Weights of a small mixture-of-experts language model, trained from scratch on English Wikipedia.
Experts: 96 SwiGLU neurons an expert, 2 picks a token.
Below are experts of layer 10 (counted from 0) of a mixture-of-experts language model. Rows are named router (the router's row for the expert), gate (a neuron's input weights, with its number), up (a neuron's input weights, with its number) and show model dimensions 0-79. Each number is 128 + 32 x the weight over its row's rms, rounded and kept within 0 to 255. Numbers have three digits each.
Before each expert's rows: a language model's description of what the expert responds to. This comes from a sample of Wikipedia text that the model never trained on.

# expert 19
It responds to: Article before proper modifiers. "the" and nationality or institution adjectives opening named entities and events, such as the National, British, American, first, in sports contexts.
router:121122159163163106092100128099136106170197123133083119195083148146173120127103097155081185152122200142146106182093098128139125132071084126160163152150119096153079200143115119067118119104148160192150092069168114079149202098173124174059140155
gate0:127195166127148136145148131111192133053155107157135068123127108157170107095129088109132167141093127134119134126112136156092130182107113081125113063120170085124152176098121144129097121146102106140152056146141126143169136165106113154153136126
up0:191084117163062141149148137118137140147126141113144200081096132111123103130113170150096143113069117138092155087151119084174087180148110123112145096096073093173099066141162133122095127122134171143129169120108095110089146147090168150146147117
gate1:187141182116145196161110115147166127136171107053054111138133158104137131057160131074091191119114187140142147103113122161115142101141072099089131178187120111097200159127137152182076132095110120112155103116105081073132125171105083197148130131
up1:156141128124178179175134143160071150095159130162094121183119145089167110111100118125086098134073163155106114125088157189091098078090121108097149206115137122116150154116129133138165078120174114119123141111149061105088138127087076143151097177
gate2:099081153116171172075192166134089155148125142108168120182145163101184113130157118081125101155075149104081123162116103103062095147137100168124133156118105076154149107133101172123177140133150172143136142100121158046113127157096086158120164121
up2:077136189111137118110046156127167133169164144077149119103152133098141172144162126148150113133179204170079124126127102152151090126068136113119110151182197077122126089100139125125155137150141099144126164081141180146100158078121136175089093186
gate3:131175138127152101190096131119154088104081081119107124128084130099135092059123139118113106105132143194164099125074170192137118123118106096147139096152134145122162206132102112060185170107083118132094111123117105143141121120134094126115167113
up3:161090106157103177147147101135145123100104169099133140107120179064170101139153105098111126179081086081128196093095086178093112085161111142115149127206118123108083154228137122186122112107170097147174166125102164144160097110138098121139127171
gate4:113174169115145063132082140114097171157167166112082116095175138092170104116092184128136129177151146202131156143142125181162125080110076177138093174113152101117199165135173126092078162155140117118079162132123141082119172162132154154100182136
up4:123109118113148092174155120165110156145198153115053123157160077111135117150083168147135143090100176159046146158120117197127163081097109153200126113087108113161155165089167082103142146097136146173145145094145132086176178132160089145106136137
gate5:129173136173102099080221106166164110141148127113114133131154120114072091103064157140110136060143171067192132152180181121140189118116173099098190081148154113117216138159127124107127175159108125178137132123144108066149125153144129099130118120
up5:131112165086165146123101136138111064109115109124172075168130103154096117151124036103131078166114085129098170071073169122215105149144070130110120122168136115143099144124097159095130157180155105099139137185106082156168121157148155110098116130
gate6:105127140186075138137125150120124172135169088153129083193132127120134082119140108104115142146097162126152155078078090095146116068107153139128130172102150116143110179130157110097074125161142119186162157129083104127128131183058150143101155112
up6:129139111104095101159131136167115140188080135150162160130088155087136181104134176044169081127167159107136106158094166104152140173121081125130135157114069141128190108129148203115137087129108121104132101125169095162082143119115146176095126137
gate7:183087141104176103143122133145139104135200152138125114138110154079171088088102105126080078104137096129120146167156162099133123129117088170098111143179116069149133095176109185132084085177138148116102190124169158116086152146150179161147114116
up7:096152117119097093091045174088136151072058058105168140146129155084107140156113168151121084182143184184111123094114088164144128104096123083117150124073128196096101141091087127141151196111154126186114146074138173141143093112167174047107146132
gate8:155103090182163077136076174135136111091135104157098195156106110130088125134128148140074126120159126093183109126106090208187169203137078087103084081124153081117125144122065116102137153183114165173111136118097116107186137132115176066109158136
up8:122106117140132159100156095148107127137108125097143106131099084176143164156099119169123129179070144136091145088160101119131168185122112176119159159168171099147094088124095103161111130152169115148164099147173116175151122111106144145136104134
gate9:151116147105092184115087144153124085120172122073111121214149176117137136150091143159049105107113160166157102149143108122106119158063157103176102146079158143130158099155102167077158120111083139119122170106106089105090126122133089144101163159
up9:184162094096129164162111120179082138157143134132121097134152126100127122100129113158136140173122134069130103124151093125146082061097135143140187110145105113133218104188161191082101078135085161080104127126095181082083106090133111108085152091
gate10:141094119103103130069119171118124140125146081132088144137164100136196157062142095101095226164053186066156129127099189105141125122173114132104163134137100143110150124163146126104123149137130114063138162116109158083121144140115195130100145079
up10:135067088156140097139153131047161139191096180096158098191102106075116081156125066117183053111153111135109086112108088203133110190068112137121135154131166168128105163145164172119128104093140086168079149175112192097109111135135106103096133154
gate11:124177074122102147099120143134098170074161113145057136117103144145157117171124097147164108106123105150071201110137167174079103129097169155124117168155168147170087208116152145112149169087160110135165194097115141188105118136128118137067116111
up11:140074083187061156120086062147117069194121136150148125125172130137155153083161131132043154137165128108129143114092130083102124134126120090104098102124123156126151061131100110198124144149117161114056149167118175108135106127085112130161100101
gate12:133150098137098099105127101098184118126150080149113100127076127160191163140087096064143162122141120159089152123132154111186121113099127123111097112139161167141115193074139093151104109140126128174141075121154120174096146087158125078114077169
up12:130123127101163188158140171146079123121082123149072138107166108112112173119129127126108091145158095151114159173179188087106136126121195148104142193130080141210130101156105104155168118142139122116121147143109113163128108106131109193120121087
gate13:166080117090157122165127165180163168104126144134083097163109088109149137025074111133173114130093194089198118127148210099131085026130073135084228151134087119111170132180131117085162117211128151131168057077099159111122171126154138154169119134
up13:059109112156154115100052143109195113151151186145112171140132168109089125154073136146088153100157093085092065152133135155156123140150117151090146105144116159180161110183142051113179093102113081124070124150099102099092184141152139094139151071
gate14:110050163145165131117091132149131100177151114117085120091082116142161185127193131098138143107106129132203156152089175120147112103072119149152124162148147156161075153139167123104123105165115111229188099047179171146154133148148175121167087147
up14:163172106116073117167097101092113138160135121103151129157151141136155118118096135104115118099147119141083091076175149095103133163165187107139128119126146088094175148084146110185139107116103149061128168138123084095090073155090181172149139112
gate15:150097222127165144125075117097134159135143165116037101105160137045096103113159087113198136108134088118177143160231081157138103098184130122089099113152167124128136150143138091093167094168143127122143129149104104055142128135100155143058089181
up15:084114163084120142079191105113149147154125122053110096166124150082109155137141058150131127126117103129135088104083176073145116116127084125121141152113089124078140168097136176136177174087160134135133156139138171062117116087104077186142117129
gate16:136138126105131078121137128116107129162152071182088116152117115142138139121132113131119131119124116192154113202139130158155099105157180155145175157122134108154108157178169145119069181169166128193141163108121082134188184152139141095107143125
up16:143093112139145113055148120123118074153185102170086110145097097127184178069114135127147140158154184167168125162119108126150105140160141140139169139142133123083212140121107137101105155167110144159175095062119114102116203143167128109120113120
gate17:139096129152034129072117134164123152204117112065084096116131136159100167105134176131110153128169095130170165152103171104091148121102068162104192114186136115131182111137125109134139147122128117128177059111154139131123115118148140110130143168
up17:071120176140116152065138158122131128114113152076133137127130105112085098120199150104133060158071112096120135095112125134139148141139092098149136092127178142116160110156167064153098180160098164143079086094130137219092142133151160146111170201
gate18:168130141110160159084138102119131152105152139127139104081110114157149123085133125130118151135177184136131189102128126075139132121129135185124125139158095029218117149186168162120120124137159182132131144109086201158113121146160157129133101197
up18:134161183114100124129135118063121147116072143120134146139110116105171072154135154095109124126067099174130044135094159155090132143078109133108098093105138105126156117107163142213130120091118110155161120155128110120120121111135108149174125081
gate19:074088143139170195109137157151174130130119150155093133110101102157142149107133182165122127099148123142108161171121125115074130133156140161129114146121150040121165093169085114043116119163143172129115095136134142216110138136113161134106147155
up19:136125109093124148102167112111154141109146135199114177105152064063049122170109156078146107182096172100119128165114145146144128097150120055144158173108141131158127206154142212131068104128080139157117109114122166054163094142082145182136083148
gate20:124111144110127129121106083105182179103149137074152096131107180135095122104113143129099179142116154233146072104142155115066152074145119133152146062134116094123120123197161096110125089119133158165081119129127132173139160148134121123131222102
up20:178084125129079154094091125143199180118180132080115102071092127098072181091133218132169180170108143231093100114111100110086080130129149121159149060101094089194107162111170092111130102166152179161122131116131149196107108144102136106171148119
gate21:079141162146103134129088140133140188159118106115090112100069066154097110119138114108136128080159178155180155105113206080137162137172101151131088134103076112134113192155162113133146125136106179124184078109108136131200145101104139108102093156
up21:169153091089163160123107187142106149173150167126076090139158097113068112103119105170104124038128121137108117123096148082095068123117196133157112144101122073101101084175125137149139135133101140158125148150118160191164152154098123137111110106
gate22:159065124143149097130179129148127113168149116090076112154076128105153186127147107177157138107115147147149119098109129126080129125128180096137172182102126082106135118128111143130094136190081150161143146096097168169122169138139109139076121138
up22:134083110093161126175146152058194169144096122153144157094140104109148117142124111109172125130130157111062142166110063144109144107097130148164092141152162097098152123111195135149083122093110136073085163163127113117129087115181157144129138102
gate23:117095159147150092133166092088138069140132091071096130108104152129114105120130176155118144157131163097154070102122147065165128120144159106154177139103107123104116081119076174109135142168088094153110146146197135136133146128125126195103114169
up23:117113128131101136150128139121126103084055125133160112103100143153110176167127138071184076113143139181132182149114132145059087160106136124114099071106135152157096158084160153172124095078129141115142135186085105148118101104103117059203132107
gate24:199130145160113136137156126116205101169129180102192131127103099148118124118071136169173160144154171130076186143142126107076156117099151086126102118130109101095087145180154101054145102226214148123135133153130133142163148136126130070101119159
up24:107173088174101127073104165118177172040158112113170160089100068184122094119078107053174122105094137138131111117103117140156156055125161089146127117081141085135084077124137156150080108107114106197117154182110068170147116160175158128060163148
gate25:086070137188141201133142116119145190087103116112162082164097168114145148104130157072107124199113132161180140137067108127123141150110183148149150143095077166210098118148127122105115113135152141060124143102083084131058108163104196107116147104
up25:118099093127159096140175125160144133074121106076125176096043124133141138153149108094137123145171160106145125162136084117148110125124125114076124086105113160157069117071114108177114068150094067095155146089162135132128108185061094097106149177
gate26:116107156093149070088099135106047139173163146133115101177111138143146104168104090150112135076159149126156164193144125139129072106229145102135117112097177110154169126160087177106091080129077232125163132127136168201149144140157163200088168140
up26:116116147171098139163167179129165118118039125153169135099133113107156081110198179080157152147093112122132120156115182093127126169047149128127157123127055217127076159082119152168190153123094066103148110124114140140089147119103100114108107121
gate27:146143136165147120147145109133139116097113082103108113153144128124115135149115171134132121159194094059108154098127212115166099136111129128105142155113154098120165102079143062105135138141094147083163171113127084034118134135118086167081074126
up27:078135107104083090136105146111059155150175112136122061152103135152138167135080133148164173045220139149144107155099166063102147111086115094141130102074067143094169100099176129100134120133159145111133147104072045121159120140098125188057110068
gate28:133189146119155114117128105131109129106113112138097163128179066137141143124103092110138157115170149129179075152176188094122142165142154171156137153165119119077141165115105180131156125105136063068104072112166107120105129120208112119128132167
up28:124142099129160130153124108151168113155165159172143147101156127053090115117098139139086121136111194186182145179136113163103177057132100143162222188155115131133133215095126095096109159115143093152130120123125115149089148129141137138105091117
gate29:128151137090089133110092106095151185128101144186131125140168142166140098130139161072175156156177159143168119171194136098149131124138170149103146117099136123123146139134172122114113105091183129145097158109165160096153187065102144147094151130
up29:173110107118107103068141165138151138134174110128153163110129148157119112096109074089173159147087127119152094130125116142144112131107110166158085114066138113155123215135132124129096131072142125154147134156166094065111087087056152105174138138
gate30:125132145107174143128144140117104158132145139086131131131146092174153116137092094130118129164057146192125136145157110108155181159155136116119112124119029098132098143121132073165081116098194115159133074070138159154162101104111077140158129139
up30:146102123153094129163082202099099116110131145176159118130120171142168190115101158143121129148119097069119074172104175127177181105104118163094100117124197122160133122124156146133128203112104124123108143174093105083115139129171151114091097111
gate31:149126088169184091106135133127150137092163120109149101093101123105168141144037146102127135124148072152140093206158088140134109105083157175146125156145120180087087139172150106158087115075191140183121154100138124104140111136139153159072077115
up31:111145134157152108155131130123138138118121174099096145131175104128097093099179154131142156103126163111161127093103114137105133133150115121137168119154113122149123139086145157139173152154095168117155111093087151132088156093116060178122119087
gate32:106142104154149069133129106147167116155153133080104083155116141082135077087100193137121128092063134149076131148134086120112089130104146133108105109079110062188120093124116106111111138119115173149137137132140121167122170130155114177090090155
up32:145124141110186168156139118163151122111068130137174147118117050098181137132128119179123129158071074112090125180170181116123182130109090137125077089147139073137102124182093071190136087158186125092107132092112111124113133160141113084115143199
gate33:137145130141132109098090218173113107112087089151113120110088117130193115073074109167079198071105104138093112163142143147072124079094080134164098092152096124073163117125146190113137100155110164160155060084152167131128162117136111132093158132
up33:129130097137149133098156153127153121146110132162161152104115182126189187062084102137116166128107165169091121104096150195113089073161084143111136108133147110083087141121172125171132103091175142180186155100141194142171152102135128151117135133
gate34:137110129160116131137086141066081140120128136125167153124154190123188166157155163125073115120067172137099143153110131063148089107138159156075103134103154112143095099186116104148109068154126125142107143105116101165119120133063143206131117080
up34:144148173121159111143148129164187159193116084125081146089106162144080151149138163152129110123113077045129127095119084189117166121130118130133134155116114094149168065084115109176128210078088148122182153086151191206156181099115137185132128129
gate35:127125172134184149154091151141144178099084093131118117123083129128094103130136186178130062108180149148171099144104138147122178147096101111088112088114157203132187158117114123031101119120059094113114148074132132115117196105083086125089110101
up35:099150177137145142128089101081144127099123120132143079108105107141074058114092149134113126057136168173153113065070112105137137144078114112129152126131108169149172130134115221127154087168085128161105168091143106134124161113181151142080150107
gate36:192114130095082102057151190217148144127161121149155202105136117126114138136080112116079100134123173132162159117102136155107098148154127132129148095124115089134123111124095158106128163121066114138114206166197084114151094124159145127197147099
up36:176150150108126084149115136103178125144092151089168116149110125152142132048091188143168123119183170133149195108046166124161101174189174080150117115033138121140148104094122160152114094097102105070049132112155156169106151200146137136127192104
gate37:141135139152138108154165119107137144159138147088165130165151198137143115183083113155079125137147132119125134143066124122157157089148135097132104128167173147059124158122118109049140130153136151107086104161156109137067137113160122167055111202
up37:140172108119157155157093101082117147110106113103166076160151165171175106211081118123157100137110166197107124099133152147153114155104157095119113157137125097123152083145159034062174133129154109120101141141131087136132153147119138156080160133
gate38:028155145080158105160169148137160190099137138127052170122118140090140147098128107101097201140075102103080138140137093085119059130122118128134172142141142166106129149163088166080159162121140166111118100079114075114150144075120119155108055134
up38:123027148166133143163091113135131096048089145110112156130152137127145140147132180104150141222028182133109118134183112093142100147122102108147112145116142159067089150116124174092115145164171146154083094077192126129153157078077098149146108148
gate39:145097134128162094109125129161161146138144087109105126110164168161142070167111095169144127076081117163184147113141106148122083096067198124101145061188161177164075123107149144127112093088121131106129143115151145141155115108162114086064153167
up39:078211179135137089153118134140104115109118194113111161127130179056139136123183130143157107102063110118084121093163169156184150090151124143177122159140121067128153182167131077186149131157114125146151098180145135133171130134130083156165132177
gate40:158130142114094111121128164137156126123092148168071113129088186174201155123061113175140182150178152193108125093176195181111117090129133133150091138099194125114166117087119169117128132094199072162145101157159100166175142144132119169155161193
up40:130122096133130138172169097152085128143088135087103148150173087163119119175168147126135109194138079102135141132118137166155139144140139087115136087089222085159159090135148099144124134101111179115068128161119124148105126200134139105079138107
gate41:117138126187159105121128140135154086144154150120086147175166189141154156098129130138142134163085135142130121123153072121100161144157160117133251125153150147092097136143112070106088127148135160161090129114172104062131157152166174195121095088
up41:155146097149128131093109145106202121117129113101123118078084181117124130097098094141060104064172134119146114092089137155109108171078113102133113097079144139140153156139126159104109156149160159185118132127109167146124179067069182120112153162
gate42:119083191094111086131068122133120126117106058077140130108153163091150099149084111141087131103131089120122066100095147193088134147134069057085122116143120147148119210142128119104152124112121120102161111138103111112072100076101109130162150091
up42:197129191136154183072124113086138157091151119132140173152059122125152110118104111095120150096159191108065114135138119103098126150082125123124129128097041141085132157178189123112125109162092122140103107140066133130108119115132137131120140098
gate43:075131108161086101101087169178133142174098110084136139116136083157198111117166117180121193080090168198165093118162127145066122148108170055110167140077118085059107121111114066134087119165136165158193113123172119124125141117178101141098125113
up43:084181118159098042099070153183126102169060119049123126125094105128167105155135186157167163098126164132128103131141145155098072137142151108124104153149157101094092157150162141156094079129142110151143154112103145145093132112095126225093180118
gate44:154186110168106111093075116095158126159075084141118139150123110140146121123103100139081037141145222128170132116136132122110088092129127156144154107161175134119095122107142091076161137091166109143156114109083126133145124127081049140083107158
up44:138120185154193136137144107137106141078104132132075109137133167148107149104167153134125140159140140086137101107094122124096188094126112117128109088105140147094186090162131222159121098149089103132137176087164081068109166051180083150083109146
gate45:096108133139126112112075097070079163154125158074160129125131093069132124140181167144075154107065161132156152081109126135208099110144175062158177105173117116065071149123128142097127136092119132134131048133135135099123114104042114144053159000
up45:116139121140160126110171160078067118093118150148140112070102094050148086067082141117103105139129079114121137105095148077146112194120120138132055072156143114132138134185122131164117112130153096144091153060145089129097095156144117143098105156
gate46:070150116102148128135132087111104175142085146146088147118187105142171109103111107058106134176097135127094100207129112102131136117109114176122191142098096120076107148146067150137115093144206165102135081099146060143085149084129112088079128178
up46:106157113056128139162176101168116109172039141196105129183221125140160126135127135113106180134121141133105084134120138115135143154127145142123153147114093122092130080161086179201050116133200143115126108080144127150177114115083123099112165111
gate47:087154111103173080166114155107087120133174133090191155073081203125123150130145149106162099156122138128166101132165147115180157154097097131133107097137089125128096171103130146095084057145149162175114091085105150166144124149209075108128150114
up47:066104182124149146091055113154181184120138126158075116095182071122102095111170118154119160123169083154118094140087115139123100110129087147161129092108174108116158125106108151145114157105081163128117170133109077175094112152139121082089103072
gate48:084100118154133085102080114139140168047201143178061100088117176104072098167089130146123148184094131144143125141186145190147141175143120161135166219085127098109142067129138082142141127175126147113117118127122138156149133116085121086106086128
up48:110115114143099159146126094143108094147063155147151164102145091138192122122146120087160145174143181093096095131091118135122077054087103122156092125164095133118159177129123149118101196131138076179125155160111147170113099114171140116169187115
gate49:125118137179162129078073162072142130174168080154149106238177132128104105118144120096102169118089127085165097129127129126098122075172098110154152139157147110162136085167143148108160095123160121123161104122142106089115160121200100165025128175
up49:132152123171130128094149125125086116127067157144107094125113100105112084102134163126168072177125130113085125101080120149129093089108082089141177091166111158150116128133117163116091084092108180119076177117123114108128203104127133192087103090
gate50:155168082130123098144106135116185090135144111119151171141113063140124153123112130141057118138151099195088135221123173139068129157173130108135091125113161211108185164104146086140091157137143129128121145188189095100206171089130161170113110122
up50:114115198122113086072041157111079159121148153105091155153052113080103081044073152122126072085116114146178139103119151133119089042215079097121121074158110116155122179117143127142161125159126131175177107159135122125177115110145143167134124115
gate51:103090159182124114118124121083090098113115110099126100158113136132079134119136139172161080117154102176067105156098081086130153160170131070155150123143133067177190070112133182072138096105113167122132117145133150079204137105116147162072121099
up51:149174134139172114055100125096132116110118091097147144133116121088146137134068118178128105141156158170096104134075068101126120092141107080145152157123097147170153078160089140168127129148147187158176111178107156121179128073165127180121183127
gate52:109117139134084138094089125163154120137115100116116118080167130201066124137125101108124168113130086145125163115118109161091051190118147110123152124094082151172126193118121118095130169126093156146137061105117099130169111149105098077125104135
up52:175203161103100178119083112107175130088092164117129118131164114163165105087151176103103125163123119074129166110145156125135116102141174158177031111144045112126182160044144125112126157126152133154141114106113116108148076128141096109138132090
gate53:126084112097169155126132083159121153120138097132135176174168122167149170108123108141104131237174161182115088158132138216145158139107098089078147136142065166128101124149139093134097157112172098145134173124096123067171118116190190123144089132
up53:131134117177033126141140140069116149124113174165128084111144174086130100121194159086177112109125148077106176120159180084149141143117148137141165161157207079123108127101155121145167129159093108134081055112128139103141138134083117157095143130
gate54:112136127114128091073171129086173142122114121135126094138130134124161173136116118120128148113141134143204078101080139079158162166131118165139062129158119109162138150149143140101133070086080118121113083140110133092155130182097167137123169177
up54:149146154157152135119205157121110136158101116170144182122112131149078102125103168106148168133182177110121129120181175012108125108102110143163137145111183175154133184177110130092081145143101108144148088070087147106135148150117116145114206097
gate55:178136129118175119147143150129132117140167132111135133164080101172125075150110182134123153096076191202100127107104128141132110074067114095101180121092080101120051155161090138109070125159156045115122143065171126158161147187161098187158146148
up55:046126168126070124144100129137134084102084114120173161098169082111179097101163092187075114164136183085154165124082106163078158176134157167121121111096180100173167103067143115096125133107100087122120132132093073096186167111090122064127155144
gate56:185130147186119152141118093128131125162133133107150174163079105164191118108129165138094146121055156127125128090096071146138095121136059124086141152178186098135115134222166144099125130105161105151175084150120129139143172175119108190144117123
up56:163129138149178141124143143174130123121120160115177137140062074138084130105134072126048127085094133055127138124103103107110121162101082155110114150171178102116110121125140134092195178120156153152146111181087115139119168195134119193099151137
gate57:166059131167148109070121159123091142095156119113126103119102124130203153136154144099136104135086152133127183124135143066155103138101158143148144123130137122130135164137124091143113102159173151172162113066098183164171151103127154182110133175
up57:131078115187150112104148116097053146136127128103105143123144113159175095121143157110132049133125186103108088070104145125191113133164209198134122105102069145122127112140119083136075117156148177142104130125118099145107153110102083161117095169
gate58:098127107097142138172146137125116129086164126114154142095110125096080110121123143104111097056123119084099138133101120129151189133129127129080107123150058144136110157158173156133143069096098119114140148131110108131155083157093102115130151150
up58:124107109133167143146089073086136163119151080172160157103120130111147151115101097154132193120067202106064187181211124134130149117093164082124127103143149148120104096119150160128142154097156104138123079127084116158144107159106130110155098113
gate59:089144136164139122138155112120076198154121188124089160155114144154168160072114125123104105128184167154107128162104085139062111086094149092167159100115125160131148147105106102143163063128096154154154096118130142087143166096152108127137121166
up59:121129106137118083142123104099155089151154107152126123150111179109122083136199137119143148135213114102095103139177139100188208208171095117111119134171163108127062072210141133142110140120112129052093113160128050115065087129087176129144085106
gate60:127135160101127110111157185114118131120147124111127180109097223112096121159122141128100087168190081167107087133199116115132093119155093121120117090112181156153135106118139209126069058060098157130120109140157173139140126178115121117123161158
up60:138117153084154140138061104148138097111201107098097130204116117123125179145098131175137128097131137145217149110148216072131150114146082111146098117090142148143168093128143142087173063138179081149083109117114126119146181121127130193121169137
gate61:116116117107086138142127079166191103145142120136105088129123093110161161165157163135124147133063137123129144172133152124091110154115158122136174165206123131173108130136198137097098153119100119143110155176046108119101051151178146096136083158
up61:131109085151097166136128071127100119079120110133153083145067121159169178122119170160139177051128095159160080120096174152101122180135105091115174112160135123108118031148145211103146135147113131145153097133200107144195133139107111118174102124
gate62:149123201153143082104104119104162178113136138081154049168078153104069107131127126092088200159192134142087102097097148130136100134144126092136123105105103134090105158123106140139057119122106152124142093137126171119135163104194063074151121126
up62:135124133228140160111184143090110167108126124154067103160102124148162149106122121170142141140105139171128196121171204077135115138138141143089138113165127116178162145191190160136189163088134154111138121133052150112164091174173174146132085114
gate63:092112165144124096046097145098108143119129106090087108100114142084146071087199134149103171099103167118127141126137125151162117114173109060142147121113171128102109160116141163149138109071134156113104112119130138136099156114095169112051126118
up63:107154104102160151200212134156155080150104098138131081166093119089084130158122114112124153157163131125138120150090130148159145167117139173165098113125138118166112101076185132137095100154149114159146094093142114162113080054177133199143119125
gate64:144119089117160100136125144167131120093151103133128125166112074152129094128145164114125116145119181186155131119108187172192153102115106162129100081169075155125141144117114078130157173089156120147113141156156183107141106098165132130134150129
up64:105122155104106100127154154125103187129109130143103137159087136180064144108182143127154082161177111161127111101142136082143174163098171107148156161159113071139087119162092160099130141072145089155133155142131108103156121136182084171180218109
gate65:074087145152149180125159163163133099163143128129081068139129150093167115103107146094103208115088099086147127127143124149132087080136130120110136130126095090118108176137079077130094143095114160076179147115159091149084153106086136164123119132
up65:089176093132146076095154093178140136096143163146077087159116134175098153123123136101071087185087126162154119106100139082156094198172105111109181137116184128101180086084207159085079170134107096174132145104123141140154133124126086224115121127
gate66:125111122097128110084067175165095062125094080107060175066108119177157164068109066157143136109185166158163202119143170141139161192188145109145160128157074134097087099190108096060092148139099117076069081122131135134167110108120157126125126094
up66:124096169179085164108120119109171163070148063140094076160126107176112122145120110101079174190159131105082124140107064126117134145132134074146117104056181125145154125113126158112134174154075143128114104214102092168152133098120130130149120068
gate67:152188156113121133146146106083099149114135139122114144127096153119108106149139110125107143089164144135113149136097121116125122131121105153108131062202129064117115153186147129135102133109114102197113132139144114125182145182151124121076060104
up67:147208160114151168108096116094122116085168120170126164106078095156116142107138126095147105120092195121117141119082132110127126123116112158090155107140102071131130143199172187107131155091104090104204198119153150058197106187098098085084103116
gate68:097142170151156108133056083114147120126164132120116138124088115135105125117073113182090083035111198181195114132065120155127070127137094114135114110107145132172115130128173136161158184137134131135131159090129146152137142137121123120152179169
up68:111121165163163127118071089091145134119166104111071103122130161109105180087112173189163072062158117095152188087094107118143124156109114097136106122153143067173139081145189046117147198157120102123095187103085163100141148085092084098156162165
gate69:141131120110099101133069103147103150181166198141128098109158058113112100151123082160086157141141129137169133172195190065138135147167139225148143184150235067091140146126095133102149101104128135122141043113143114095147140109090152157121157160
up69:118102189159123064166186106134121133094089104156136152134122193129150143102161116154110100095120131138086082176074133166115148141112164063087125137087059131118130155143138187170108130137172183126154125150156152139241105142117146138110126127
gate70:095103088166134141136143115147148202134113121133135092102087140145155143091108152064098129135134168124097176181118166065092093154155150153109092049107131106135162143106052100161127130147128209120187150084086137116126132139096132153054179060
up70:177042157061145138139108117115112105111134085147118134132180161098146175086113093127128155148136134110182125151137147012183151092154115136152144114130127134090157157121152107105161076194174116189168120191141080109145115111108187123110138117
gate71:215111156123063168119055144087130083131144152135115133146152107157119191175077102134074185143186129132145125110180120121121109128132156147093119118162127092142132143158151118112093135124120122151121073159122125212171148113182117130133140139
up71:131210034127158062120183113140159176205121108108198052181142139151139135148118169109162103166138162123090149110093064088140102128107154095093089105093121168074124096120120094132157085115136097135119138121144153138111115135109191168151079081
gate72:124149183159083180105123143107091164129089097144097153129119118138124038167141127073144126138092190108153087147041081117152131141136095183133115142099157149154086089108134093189137166155154150149148110109093082130178160151108115086135119103
up72:130131137088158113143095159106135114102134150132178130108082139149098118101090092083141112111091124067110123151134185094137111169148157178130136156183139121136108184148158061121108132056122112076121161095112135120101084049110104099117149120
gate73:149120165119104112109170134133098165143154167132123140156146093157160106150141023175130163156124082156126168172139136170151135146106167131093124126173040141117098160074119143144187129134125136130173096099158109063160160125150119104090096174
up73:111132100205149083136193087095092107133084113140100150154093138115086100081096146066092072135140121149167184150101096184126053080138171132136127131146138104131100108103167105188083164137072131134155160128173126097086095122112098149121094123
gate74:094136181119091117101120161115118133124158160112142123154212098162183125119080144111093122169182125158127175120114187167100132148141123116128106101083107084159160101202153155034091112079180153171119064126111138094112135116145109119109122138
up74:105138184141103155128127122127115117071156156098122112125129143110118145138095148107075112150142109132137181112115163104069128143106122140145108139104100107166169147186126119061117140109127160156115078119107123134092099089108121133127126129
gate75:125093161107076080052179144095140122164167109094150081171152081156121186128138146147148183156150117088103130151142137099133109073140117122117141107157173058128139151096205142157099138134164137158155165198119114099152105155160183149140155151
up75:123129113194076066076055102110120163133124157132160163188125176105095131090119197166172146143162131159134156169147089155116066115127105088180149104154136090121135132163112094138087157133128102138087134164090130152115107135127183158064173092
gate76:119082140048120130127056162132202085095165132109149144089106118103219178164136135147126160171197152175123124117097159095151103138141156098115086089171097120141140094183107093149116133149125132186159184140147118179190210159163166121103161155
up76:091103122118126102198135106132153171141151149124176137088076175114175146135088149128139168091070094122152105133111062119116114071107136097139132147110131140114156155114065123150137119195128088096115121186142149154103135098197125137147098138
gate77:120143159174139097124205088121168094110140156079087090149139097197143151086136091124113140112103095227171092148161089156155047143171132097090119132165077170136089154112157108128081148106158140139180141174164136174057135201096153159112107116
up77:121171168221164140138081180136160117109163137123134137133088072138153125118140099164133142148130149161083081187089146188124075130112082038117142072162148154093133168160219099101100094156117137166152153139179121122125166158140118169062139089
gate78:139156095138124137095128147128143111100131102167070123161128091096116150133066062109168153159147070094178133164178131067130161077104155117113149140147130141103122169164119156115117149112096138146160161141128129114114111155149129162089119150
up78:125133174212171110139151106090152126143098122155113077132096114127059138121124113071105090126150094057103138153148125096135116099108138122153143151176153172115132196183153203064141118107104112104137131108130161104117107131129059132170175091
gate79:164112145154131134110138189165090179148070152194145165105106152122129094123102174175128127117125139141130143156049174120110182119125087118166166139150135110116090180150096120085191166150127101105146137142173123130164212131099100156086107145
up79:118140147139149099119142094072168127137187123125166120129099162112137186126113103141102168119102070113095128173113135069131146147137136108085115127195139066127192165143118110100157150109133130071164117165098064129094133163163156087131196100
gate80:151044147116081149123056110124145105095158142081102110134112106151109109109154113170129152133043122114148144102130123087110107173066120127170168152111139203126029109199137168088063108176124135164139153142107186098128121143114094146228149164
up80:107135076144124128108164167108130137128103109150128077093111165140146136085159063081136111105167115123143113155094180133178119135180109109098153111129148112165153118161121107127097116127157090120103116129116115145081148138122145129120122115
gate81:135207140097158056184100121134115130103086112136103155092088188108126092133123130164106113084076129132153148068048147150092123159112133094142085085101103159124061201127135120147062067128122110124122141091156088204128117139093134109068174144
up81:102090116163108159147145160160135091122188104108162122094150105110148137116160103132149153087135122150131185142143085095109124172192138102128152141187149128101184085078125139174183169166126110109139127110164144129124148147094111176144153114
gate82:140132114143125162132082168152168016138140107079146087142121063159136133102115152110160141126122150136112116143143093083167085131146082076123177131139151043152106136149154095118121110136050134142151137131080153067145065153107163117112137161
up82:120180205151172123199161089158111145118085183163101117162113108090089141116072111183154119124169145093141167103125137119133079080080167103106110127130152123131194154135188110096123122087125152089126150048081146131139139120123146138099141122
gate83:132126152105156147088139067126039120169144113092133123176081128123190051152089174181111154116115157130120067146141115145121157111117123122177113112149161111088103106180129073077103138155111078166132134122148151164132126144170120171098120125
up83:163125140115080173120075110131067128114169162116149124131087108082136070126112120084141129150111142168189157128136128156091103094208155137115091124140176066101147129145095108121168107156120118111134103077094119112176107132154130143127161018